Experts of a small language model.
Size: 13 layers, vocabulary 16384, 114M parameters.
Training: a variant of Muon for the experts, 1547M tokens, 10600 steps.
Below are experts of layer 9 (counted from 0) of a mixture-of-experts language model. Rows are named router (the router's row for the expert), up (a neuron's input weights, with its number), down (a neuron's output weights, with its number) and show model dimensions 128-255. Each number is 128 + 32 x the weight over its row's rms, rounded and kept within 0 to 255. Numbers have three digits each.
After each expert's rows: a language model's description of what the expert responds to; "comes before" lists some tokens at least twice as common just after its tokens as in all text. This comes from a sample of Wikipedia text that the model never trained on. Tokens count by the router's weight.

# expert 15
router:141174101109086165137142142116074113191143147105151126095088171109178122132109096197097081094128081154069086088132182099128120075088066173125165115127136152092122136147167163132193103099097108168100086144119103134186156146151149136150196113102140144107138096167144146160105107159085169038153115124165148159176144110092089108099099117140102074129139166149156150176119104146099093120139
up0:106097131132166147130107150172159127138135133167145107150048123110157159140186093150143147154190183125161106141154124162069097198113129092093131085142086081151162129109109199090061117132143113112123129112117105176115095143117114091151146078138145202028203122186166142059137068081106079161148143143133169139162090123126133116139205150078157102125107155145103114076156179116097140118103
down0:180142137120156109113098174147157119153146107121139131108110142170146139111110134160046168171118132084177161117140135140138089106080170178152143134128175142082124068113066121125167122077157133075156122121145177149097107083135064137177074164162192061168068070097144141156143085094132075119149138097158137160158185117095178151102106121111076193135174119117136125183104147068066185093150
up1:189128134137120136191168119175119122124134143146139102154137078099155054100109138139164096143137115140079122166172130076121105107095142106073163140156128142124089180162156111113114095096150102112126164128089193147161100096142075093079107137106162146179125110076108140132121112147159163142128155157131105076103185146171138098156144117090102220086113116176138127095088183132163102154119
down1:175119178117130101070094126128148114093139186131150103072142124161145094186117211104072134121111187151124076128106133144064138047134097101139166151092108115105122064133121122099089054124061097097105201115133115075142133122126151069101141168126145053183101119116148185183156152098099109104168072116119075126141083075123215161066149101134119138141142143132132145073096123137053152142056
Mostly the preposition of in names and titles like Royal Conservatoire of Scotland, plus adjective endings such as -ical, -ious, -ental.
comes before: " the", " a", " his", " Representatives", " birth:", " this"

# expert 16
router:167172090110106143159136161164061116112131137134138154116064178100180117161140068155080103104143051129163111111142139091158136088064105133074125073106101126106115141119129126127238107115129065159112094135131103146195159106090104165145147169094163164146160095155152102136103108151136117056130097135114132152164192160042070114092152134148158101064194117128144183126080101142140099138120
up0:139188126147079183114088119114131154179181095118188111135164126131139195115147169150122125144097132170133143127091127116107140142166108080132131058112091104130176157143156131153102064145157084120063174142114116112082142125133178114179115097163155158088194130097112150107133095112061149130134171123125140121136074071148136152090131240079136077134123187137154148074102135156136072107128
down0:108089120120124177105157099060145131134126103154134093131174132159152155102146147117131149126150170132126121093147082127156196145115075117129101152049109113165131112115139078114129144165127186171176160141116188147106126148111171108081108153079108150150164156111109072152144183128151107125116101097129154108102108134129119037075170049085124138113136122158122169065130120099147102071076
up1:193118157088129161103100151139179092128131138139144137093082067186137121069140146092111088154090128088197137120131107118152120114174069100172134173121156118081185142121130140091098092127126152106103180110137125168137137142162101093119195203170086099089135124179164079104147149113152182094086122119130117140174122125155192079144120117092218107144132131107109117136147140151179127107114
down1:134130118142122088147138156128119119183084160128097104147099126118078067076196079147151121120144122114190158111122094103089146159128104177123175172148132102084145107131128079069152107106144126121189119094152176062102155129149084152096103115113150155223147139100156066120138111116117110128144086139095164128158095162171088089090136132146178101117149112121070075141114100144131157107135
Main verbs in past tense or participle form after a subject or auxiliary, such as made, held, released, moved, opens.
comes before: " to", " in", " by", " the", " a", " on"

# expert 27
router:156166090132092164139137156126092135158172113192170141132081159112143128146092090170097082096084090112155099106151146099094175108108104128087169099095124108149116161069105069165160094125086096172110081158126098099168152183094129167151165144075153171099139103158150122085135068174174132079178117111082117134157159088129089144171169123164149066117177095132155122097094096134117079177160
up0:131145056120073106098119113121096143146159070143119116096097134108118091134095109123174104086118128149102146181179123170166155155091136118153122106078123132119140082172074151156152155133144087120143138144062102149169137174103100109093186094129092084152149163124180143129103144155219112073110116096132117155138142150101087122080054066103142139111085078148180109089139147092141130131131
down0:161070137109127154111111113103153139115140137142080160073086160151114175124090170127133157118135119133136095163072107143091105142161162151097152130148134150162103084160163227117158116155101144147197086121177128124187120212189151129157113133114119071125165148111181159135167093140074165170130138094127144093177120128125100075116138105157107121124059146134113094128194119128083169090080
up1:129122138114124089159168123112072156145177048091104115138188146165105147071096096195089101127166140136154145166143158051182110132060186139131093104108138110098109128148155194144112132112128110089134103157158162183113112086212123116076120108168132151091126162098125182087140144165116146069077120195136151113119155126087164163133070118103138151087158112118116168116154103162102071090151
down1:120140136140098125093103178094104073176147140162144155195111094119135119113124136084182095100147151101100119104102148146120175119132138149088160133129152116123095078195109100106128101113134096136094082121176182156112107120067158153159138122151138108093122118049132103109146185127164101129135122122110118084099110165148098125088151116139124117100083084160113037180169141111126089137086
Prepositions of place or time such as in, at, into, during, off, often in shipwreck or event descriptions like taken in to Southampton.
comes before: " the", " a", " his", " -", " least", " this"

# expert 12
router:155163103118083178126120155120084125123146134163172138142084158122167133169137088180088116109145101139184140134157176103108112120095089118069142060098127094136091174166099119155154098111068077162107082150130086095156123150098122102134180142113164174088167093156163126102135117106099118070098116150104123153182189151136094088141133129134127137164134140186186122098128123137117114172113
up0:118155158200148121143070117138105164069151201107149129126096128146091141131153124198159134134060085117118191127074075069141086079071059164127109090099107105139093109110141096083125130130132150105110123153156111153103152156095151127160111131119184176116184188141098092166099140108124111097101180143116130104091151119106084090167151124142194127140083164144101166114106119083098083123207
down0:048135088042121067115147128164117164131184082184119147129123149127145151137151176110100139088116112131146099220085159153167164122116142132153116093157179134103137118154086178138076156118099144115120124116157131142139120158093105164158129135144149198121101081091077093112111118130110101088087108116111174169188099125136108122085103109146158134175122141145204061142119061089135200139170
up1:096127108085079157162149093151054122139133128166203107082146141136148115148137134141098125097110158141139131143131094125109066133149161112156108160097095073070132129110095132147198123133074158104092131106169089186157188113125118125150115140153181126101142103141167146091144148113097172085122127164113109113093210042125142151145166099180103114161127106134156106115139180174100164157137
down1:150148137138188111110151109222189095098079159121158145125089099109107182130128116113175115164084103101106198158180027191143119120122164065123103134124118123151115185117175145103128175114099120117130136101168130133127160122122112186145157166143069126099142148160105151136106146126107141116085064150125143138149133078081050142135140135143158110109063072112113181121108129119134134180134
Plural and nominal suffixes ending titles or nouns, and table bars, such as Variations, paintings, books, students, Studies.
comes before: "\n", " of", " ", " and", " were", " are"

# expert 14
router:196173100136101195157112150145099103109168087159145124157089150141157147165130125166100083094087085071186119106166167070149142104100114153128144118107094159138114190164149082129196112074099107100142090166115111127152157160064061092149172171122126143164113092129153116085086170141141119081158116159141128118144163151115093144139110121167102106094146136087137092162085128143132154140126
up0:125159089172076139120092127225165123116153171119167172158146115132110150120087175125104186115135145169073055139138085060114152139154124121067118068103118132106133142095147140129169106155124068104120190090162150169123136170129164124099117110070128078087129159127131126112097107181127082134107134113152104125113099097164102128122079135159104156086117172157143186115127149129103140104029
down0:087138168163128151146081162126144150120059084122065123127147161122125123107135127159138091119158149130206149155116099046136115113085142101126142180134130116098120093159133178098129163154094134178144179105120166140112142117115120181090116095144160067169032080124108106112149068126166143129147146137142183114136085089142101144128152175110125101164158158109178100090141116136152159179125
up1:133135166095096116145171125188094129184185064102167134133141154107094132135144089050137140131107141152149129137158140071126066101132154163167164086106153188154110050084121143116129179130087132144150149235095061072111137153122083105118148164102142137116098125175155080079125127145080089143139135126117110116129171145166076137104076043190134188156109130178137161139134109127148110178128
down1:154112127140108109123152128160166129126170069140128128110142126155148148156162164088107098132088141168097120106140091144137107102115155067168135145106150181112141124143126186156153101090125091183122130218188097085143145177135174127127226102054143165142137137102132137125135099166125214143093106142180166096124108123167115108099101157160136219104118162094120129118178143157166099110111
Degree and comparison words and adverbs in evaluative prose, often after an article and before than/of, such as more, very, not, best, little, -ly.
comes before: " of", " to", " than", " in", " for", " that"

# expert 19
router:137170102077097186111119157135082130136128149119171158177078146138155176153096093220140116134141108110183094109139114118131138087143063118082157110108142128102139220116143106095206132072056099156156091127148123179159138121110113130120146155117145199136138093129109112134081079100123205105087127152144138142146164142125078132136119150146152117049148152148158077137126114126123095183132
up0:176063121128102207138136093093078196121151154047141152139173078122138129077134120152142087147107167151146110127168092106107205092095166097106144152105102126115156151112126142122150164155150135092157090113078111151143071189128164079168091103094172098123123126134105113077121146200138098099121144097160129119116145144127104129122144141097118144150066179164128069175124166168183120131125
down0:136116130128109128215113189159145150087163181142083092142120150169096151138166122108111125109103067182131138196113097091104108104170095133122143122113146152161080129095059117123134169133087086171180165182146125153072121108120101157111174162155127160169140162158046137118126124111081099120212112152131161154113094117141159082118149112105130150050180135090118118093145135115112134141039
up1:158083167114148157082143117075169084121164135169096138103124147073117105103171146047114151140121128155109198143147179114135094145071149120150094120140195065104109176099157102144108118139125106117072144151085154141139135151130071138083148098097130108132129165146133115104177142119125100119109103111119116115108159108161181148092097168158119141105186081117103113105184187176147183090158
down1:144113155116122138100140151124171141132072153088135160124120126150153129123116132128129113140128059138130122095171133157129122099181147166142160173224126185134157104054081125112121141129164113069110104116141092123115131118170197144139144108085150220101144108089077101124118127105153106169142154175144096130092122149117181119173073082101098167090102092130117068103113176139144120107130
Closing quotation marks, apostrophes and parentheses, and pieces of capitalized acronyms and names, such as FIFA, NBA, iTunes, League.
comes before: " |", "C", "T", "E", "F", "S"

# expert 21
router:164178105107091164148098139098089105141140125163143118142081173125154153145143072174068128095125076071117130168156151085126129082081102146100084102087118099128125163107102096135169118122077091173097097175143078163163121086079095147139183124120179183153118089155153134128110165122098116080133135132152106139111178121117082118176125148178165155161147097140159155099125100144163098167140
up0:184094128115107127131080131159149134163102082115156160150144117157084194103116108130105169110160120120193132167131118125079082102087129122129180102106172148131123138115071132113148134145098138112076113160103094137212131205124084150200175113150107131101127150155142129207079115171124088068132120158180147123094138109113144185106106103117092161102157146047124132132147113097120013156118
down0:124125192076129079120136110097059099177098130113147065142161113170121171158176082149106148075128121125133124134156140188113149109100124069145166118130137120113081087103140104073179146111147141090148085123195117120100121096103131197114146114117144138173092176140078176139151099133171114102139114107095173131087095184088147121139135135097170049175211109203142116120173145106074131128095
up1:126160150125141116128134104061080128163104149078157139135058129115126102107096112132151122101100126133102135107187148102095124101118077187069150137072183110109112099090137124097186100123147080114103091197142078122123125118081071179138125140205135133132113092112129120134119126155159159127113119063113131152124121130130069157230167107164118105152090157198165105191089095106152030207166
down1:158094135133118112159135120098136140194137168133086187131114099154120108173154125045189143136120165203156133087148139145118212124065095150148114104124133141189137166136141127151069119150095185135089078093153092098218135150118153155171114081189122083144130116059162073182132110180165111105081109123124101082108101092126096130124113174112126125134139135107159167116089179083164122082111
Line breaks ending table rows or entries after a country or place name, plus that, whether, before, because, debut.
comes before: "|", "-", " he", "19", " it", " they"

# expert 3
router:152164107099052153148116110136116117155127125152207126120060161113169152187150110133100135095107087079141112128182152087108153103099085136083145136120108091094099165172153109101221144124107122201146079129104091141142141140109095129110164126096141149132101083147138084143096092133147154073141117100139124139158156143078071091151106133132096143129152128152153161103138142125169111198142
up0:161133113153152169066104128117145183155145082119120117124108095171141138147127180141149199130142123190191066191124094169174103124088103124165157166109154152157117123130127071131138070138093080107172128093126127168071094083137131130120102143168108036066089120150130149092139139119062102080155133129112123091184129111144123170121185141140131110099098124095097107140141152137058141159105
down0:122165133106156125176148163126161110139127155130146153101157145104089108224133073110116121046078145070110116107161121079118130136144148146124102114137111115098144077123118165123103127177162117088144155188167105090098171148076196189152141119141175155170099100142082095140127098141171127151085122143141125147091129133139120117158095080107128110114115158192136171149139150082188159102172
up1:153136206110090046149152106149123144182126120108126104122085121149085117141126145067151216109146095148079107154101155123162143174131125195113174148155183111147095099088135133105112145097152164109116142132180181102168159094122162095145162127177120109048146155123140115156112137153175145108173121193125111096136124127087086107134133100122148098170067196116128138080095114135105124115080
down1:115144162130159116145144092146115079096125138111133155097182121157172142168150123142145085138097125092166111176140117135091102109155154130178084164112125109137148121142118167173103134171096090185104154104135110147116101167150130125066130109115177096190091124124133132086157089053085110119114116137095112160161155087159080044156148138204116162170180082122130093152146118104098170101120
Commas ending a word and the words and, or, but in lists and clauses, such as lawyer, politician, and judge; Biarritz,.
comes before: " and", " the", " which", " but", " a", " who"

# expert 31
router:167175086099092170188089145098090091154164134159151153141093168080154108144133083173077079113138088117149132124114153092149122104094105182089157100086088067159139160123172114114163111119076104165081087142114093105149101120092070123175175140095174176097142112148160141074130150110129126089162147162121114131138163190148088117173156125153120124118144095161145114135133144079193103167101
up0:146070148125089104163126122118169121084133114133130124132099125142110148138119120163153124158150131150156091151110155073151146130107108091175157148100127140120111146138140113166124139112113117103163098113136099101085121130081060143095144133053181156117113098086108133169108123086166120093140159154145096157139203108109095065120136185168112066134149110183098134158161201103129156200101
down0:148135133116096141180118105105114165051136097130087109166076178197109076208113197112143145139099169167108141140123110103106054152166063177118098148133157072107118116145178132149131079125149133121202144100115105114065127140126117102145113080105079109119142137124147093160142121150138126169143093154127199102102116091186200108152084090126116168073081116163166120143077155124106043104122
up1:135094144118151177152103123143094147160114098122118151181109132200131137120121116125075145161196114151150115197161124099142143148097170194141109097098165116155133204160157098144106075156087077145117137127142101122154065098115130124143077062178171148104141131080146162152066112157192164144095100139195127095153128119098121129155099135132154129130136124092092165068109133102109073114075
down1:120142099127132132118121132145152159137092123140096114109140100143144145109129163088183149124162107130109147128150128126147091111140138129169093168180123135071096144103093089168110175062115148156076175110076067137090098137150100125095178133129177126109100130078183114081120130165127106152182107119102058135127191108079172096139121106139110102174202147096198127188086139055159160068146
Subject pronouns starting a clause, such as he, she, it, I, and the first piece of a surname, such as He-idkämper, Og-unsoto.
comes before: " was", "-", " is", " had", " has", "The"

# expert 26
router:174151126083102163137122107145090111147167108194147087145092155075119138156152104182075147096138095085111089134145154088165101090103074167105104104070104145136123180131104097118152122059070134197127087113138088181183131168060118155102180092113149200110143094149148138048111127121130102101138109115143094141129168160118078121096116158148150127118132122127145159165120124176171091166150
up0:144138109151190189131162106143099106170123140087140131127152182091065105113120139191116128057153124109145066142065123125129112124114124145093135057083098107078116115053109124137219131124098135184084077152134071106125198124097138117137093192161118154116178096156160095143110148122127108101118115179070105112083105161117189168134153079126167105106147089075110150127134105127115121123102
down0:126103124112156122110142114087102152136137094129165182146115164156097155068135149116191175082112127107089127182102138111123088096103134116186102169131153128066168056130108107086144158150164127136105138083138080147150157087151138132128101112171086223127115140093080077068098056142091190176070118146108113104117173181177134121164134127079094171078117106148130139127101162087146072205196
up1:157070133132130049127082092136105126130154109132176142173105129153130122093068089174073178100112182062151085129123156145115117021159109149087156122111110122149136134173128164151121137117164171127110134070157118118089097073079169122139135079086169242122104107139146148174098152096175120104103149083150128136156116131134021117131123120146156143157140103120142107117117203142091132103144
down1:125112070146161105145117156149088136129117187101163137133190128171105199149161110132177151120152190140118160129125161149110092102133126146152110101132133126163188078088153167133148091114107126142110143053122088120172105137130139081156152112170147122147079164150097110107197141100165170078153161125130134147100147093089164126152059151170103130138046147125183102107126106112175071131134
Pipe separators, column headers and section heading markup in tables and election results, such as |, Votes, Candidate, Group, ==.
comes before: " |", "\n", " ", " Candidate", " Votes", " 1"

# expert 25
router:186146114117095203149140146138061099159132140122174126087087174079148141157127129154096145057146113173150143137121153088140146106083080156097159149117099143128097136158147076139203138098068090081136079141143075134175134136083125182177149171142182154152113096157152158102134138157119106110133086118118104166178138119082096105130138182215131092084143107085132110165079131133129136151108
up0:127113161081166123093094147159152104035114105138105085123098113156163123163094112107097170123148097132125119119092091204168081114077082134107104142175117124157086158131132107116091104068107135170103138164118141144092158091103108100098122135118118102120130149148087145152139124115169067114083142117147145141144203138152175188132129097124101124116103071167166156107134184121142138089133
down0:158104159156130151078166090123097147049093123126163099141148155137162145144085165072127170151156122128139124212152126119113098118130123150095153149157098104099120111152122095143062059141124125094132132159165104168150166137043105129087141150102130112157115150101121147146159061098179087159130155155192102165115142119153040165096139102114077105127137177130157121080123138139186157157125
up1:091097110066064114086117147081099185127153123118108094142176156097151127121142072127110136183182081099142145165119086166156122161167153142115127143111145096142096111128068146096059097100118195129125094107100133079159131099144114141155112165098080157116147169151123161050148128110128124208112122143174163132117117173094116103116148113100144120136109102129081050096167160078133103104095
down1:132105073165141152114107160111100124120177132141109138097135120162123160077098094152082129152151142113133074135151111111122117131201111083056125135147120157125156178097196145098123129114181128164086129142149114148098221106130121144117113164108125150235122079162092138077194055132151139091143170100113130120129157186139158082162155068130080113175129130171153214096157147120118113126135
Common nouns for places, land and living things in descriptive articles, such as town, city, village, beetle, family, species.
comes before: " of", "s,", ".", "s.", " in", " and"

# expert 8
router:143158109089082174161092142143090108068176097127154112062105163127179121144124081173062157110094095108101175084140168096137113071092120174080193123102112102120153164181101121142165081119068078144130087176139091137133123160083118112119177121100165168118119081159143111103114155125119124087135129156141121162140179095111088148168110131144111154147161144126157101108121144122143134164159
up0:126182113138091150125104136076174091097130112098144134133113137121088102148134106121147049141124114087095170206130189101137089182116086127062130097109165067128139146116130120131098127089096098169129148119121127159141105121081096136131136114124151193124157079118129107123153134106155202046103129146106120140115122104124072078124139113159126158158207143128167184200082074172111125128138
down0:131114082142134096153098100124167140162110122130119057108151094097050150154110198090100100160082129078156129139103167117110156082158136141142130081142124124111173128153141140142194159174133077189122125133155153082107119098115136158165122101153131170091154134168118131159128102152095116155149100131131086130086111123049082168105104138124125109147119188088104159099105138119049162175083
up1:112125154111133162132170152108092119041063135112100134126156097119104107155149109159135136082178121148117134115133144147200128163120099119131124131085083193120027156104119121116110094101113152127160059155143085126197162162044133151151115057104173159122107137167123100125115133125127119101146092132073099081160168130098168177151128138142119145119168128180133172149105168137191116075120
down1:113048114153135163127109114150070105165181168147075131144113104170102102096140125099137137147160120171125114110102087163140163129082130078110115193129064114101133141105162080166137076080136164045180153131126125126101107144161131120138153150123118136138140143141144123089149150149119147122110187166192142176082145133110112133071192092043166142113166141124100145148081081140144088141105
Tokens ending a sentence with a period, often a year or word ending, plus the line breaks after them, as in 2007., year., equation., her.
comes before: "\n", " The", " He", " In", " It", " This"

# expert 24
router:168173106113085183123128155123087076134149160157151129104089158104218097175132090176070153078104090137124183131163148072155120092094091144095131094075096119142113153088061123171159123124068122179101092143110096142174138132073133139166181127084167183152133098192147120111112136134165179087129110144145106116125183119124086101150102138155085159181133107141138124133160120096137128170127
up0:159215094156074091151099228068130137104116097159119117147146167131175071091168155124114102136116197176114131135113152110170099172152121108109122137090105147132161105137138127100123131112091101136153182101106131117100128128112121129119167146112161139130165150147168132135129119093177208099139097053200092140088156108120150148149097130125124086094072105170139050183141094092112117085137
down0:102154151132145170132163056075098138089076117124197151141152083162159157130131133189119121124092102030109108127129138094142094102113146135137127134164178087136102124117155178125149157120058104161096141106158140052119115099099110159114153174144122070183117164178115150208134132147085128161071125169097181113060128153119102124040155209138124113056179094151097121102156133116149157163119
up1:113152151178158177165112118137134133142127097141205128170144134048139132096084137203141096062139153080085125125131140091197136153097124131184092146097120045131156075116155063091155143127057142096100128111100118131120137154117068104139091125127106190113132139179117165173136124131140135100120144183142151163118102173115053125116116187121161148141172117099128089190108084192170159146077
down1:150111106118122080143194097149088128081177134111133115134177110162136149075135135107105171117106143085147138080160113136077095150127135154153140120126138144068168093123134114127164149194116092113136174163077153111135173139121128098137099134115071158143096141158132179161126137163095120143138151137073155112147144156194125140133147053121184115114114153169153094132151118212113158186185
Numbers and letters followed by semicolons in long sequences or score lists, such as 17;, 0–0;, H;, and blank lines before headings.
comes before: " 0", " |", "|", " ", " 1", "The"

# expert 13
router:167155097105066139123111119131087146121155136155162109075090172141164125170149117176104140112067076142127217086136179099088170097085098100100142081084100133126147154113080111134153119109089135165070094133117097097170118157095146120145174096105165159155147097171147137061100170066095091096156205168076075147129133145125088089105098157157070115161140112113135067104170151078123106164183
up0:126186142109081127154103136086143178142112115127149099211147148112141091184149110141155128149147149097150121113177188102145175070111109123127129119114133138114130162129169089132167092119114118164112105169110113067031156147134119097133096182134124150141156068080102118152092147132140123151155141125150149068066076078162045091133139144130094115097119101142157165170151127105130108146129
down0:105134142153093146104155155126113101121134151105116133155100161095110183124124106151162124118162110146127155147108168163117143153063107164118141173169150094152092148123129135136101188147139150150144131092088084098141170118157186152105079118094119183095163163120135099106053085155165123120178177080112180125038120093187149131104150173083088120148130117133128146147137150087149125098167
up1:177110097104087072110088068148107162113199130128145142116139105092129106120186117127101154109165108121121094095143106111142113079125134195136101133100113032146125103198140118136166119117186153140133103098098174126155168076144136168173113135164126148134159121144106125149098122102141119150134054152125149132119182139153125127104100117159115096094107121152132094124168107118085163153163
down1:073116162132087082119133127101139106159117109128078091138145103116092156074134133101126179080090110068139105111154100169094141137166126145167130167123120192113125128084174086140127144063114192118112088124110131109100159130116102206158158194194127104102153141103137161141142125106133086079148169111122141091131105215097124083130099096145111136160076166127199152061100165130129114118114
Cyrillic, Greek, Thai and Tamil characters inside foreign words, plus empty table cells after a bar and some title-like words.
comes before: " |", "о", " States", "а", "or", "°N"

# expert 7
router:169168107106083170131071127136093128083176089133150095128095174147171154155115080161089166109129095109166133134140171092128110095079118149072143098090142136169131153127127107166169137114069084191152074158095092125166138141101146143134175086099171164179104064166161153095100117156137133088102147177137074191130171142068093119119059168148144131100127108157160117156129120108101167163130
up0:130160121154090106108113150163126153076115118107177136140133132141192124197138149138142160128096089083184170082123087102112125169101102081115101179107112077110106117151037103154157083116103108123126071217159105194118109127109142113162125093137158135130128131155104108099144148136103096100093123104103119090175115110128085114100105148115114083157168146098103201153114173145119098142115
down0:127174073139153123120139102109173117139121159151101110103174107129137065148186182107108183096140143122140048204175156177150099134125099139140082140125106177166128126095092163128077093119130157092136125151160111129082117127149070143089064186109126062111105179156132189143161125096180178117070114140109128133093136156073142126130159136131136117110141152097048106119143154100113179100140
up1:143126132102165151135098158113096103174202094093136115099152178082144159136143156161092107092114170139166164167165133114150147136071066106078195107100119142119153206104128122128109144133085150055089099102125167169132133111083083080100131191158170073125092134153152111139089127129073177102139111117145139130115078140145172117168100125087067089128122113107102159141150142137111163137198
down1:143079176108096118169061130197201123143121092153134143193143138107123129103148086123168181139063120067077164138116150159105115131155099086135124150162089141158064176160077084161167125138177088145111125062113088085147126127144136096136139133142159110148204141077178126142153171098156157071089120068144195131098123139164105144129155121161103126059096114096181104110142165100112129077139
Generic abstract nouns, noun suffixes like -ation, -ations, and enumeration words such as as, including, such, e.g. organization, map, review.
comes before: "\n", " of", " and", " in", " to", " for"

# expert 23
router:164174074086081161121101164185088065135161159168142150138082162140170193159106090171068104098116075114143127132183135082126147062090100146082126105083105121110111169115070093103163091163083087186086094188116097103145157144080100152118162090089152170122166086159166090122117154068162139086115166133083095138141191110133087111120117110164137106150152132118141141106142120136092070171195
up0:104194064141132090124064145165125133121172131153153140160169081128116116115145114131096086141160136100173125144148126056160122109142195131126112147168063151080138150131069152128149147161139135158142115155129118165097137130113054106209156099108113138102107134101168153179125128098177138070125112135098111183127110144133111113079140086111168126142156152135138137082097135092174080114217
down0:143092119132145121090133120150102129142097089162098153097120119134091142122128200121114160081108107100074138179135060146111146133091131103111099132142162114084096032076167147144172107162126193130133125188107126149087161120134172138069135138051151158171178181145159083144148131120161143101193117111162147170131094085137076122116097168098157128133116152164121128101111168165110126125144
up1:162137138082184155167102151122151153126143106147149104134122160159112199173102110149129102140039159152146109145170069097142100108156162154113121116094148121085176138149147135115150112171120114152166124094161124169143185140096106122097134127110048135181189119123161081151068174117170156069109097151097194153120158118129104134162085123088094117139119124153096117121084103139146107181120
down1:113154121119165081126117170187112165174130163077159099094169125128106148125103064106104113124147151090134118158176172132099106109087070200120086126129151115078159120156145156129138061166123136182170161154180169107107044088161121117065114143124107088101132173083123138129096133121156164134142138097092174179151138124153146090151147081098112133109230129158136138135173107126101132121131
Prepositions linking events to dates or objects, especially on before a date in fight or release reports, also to, with, via, On.
comes before: " the", " a", " January", " September", " August", " October"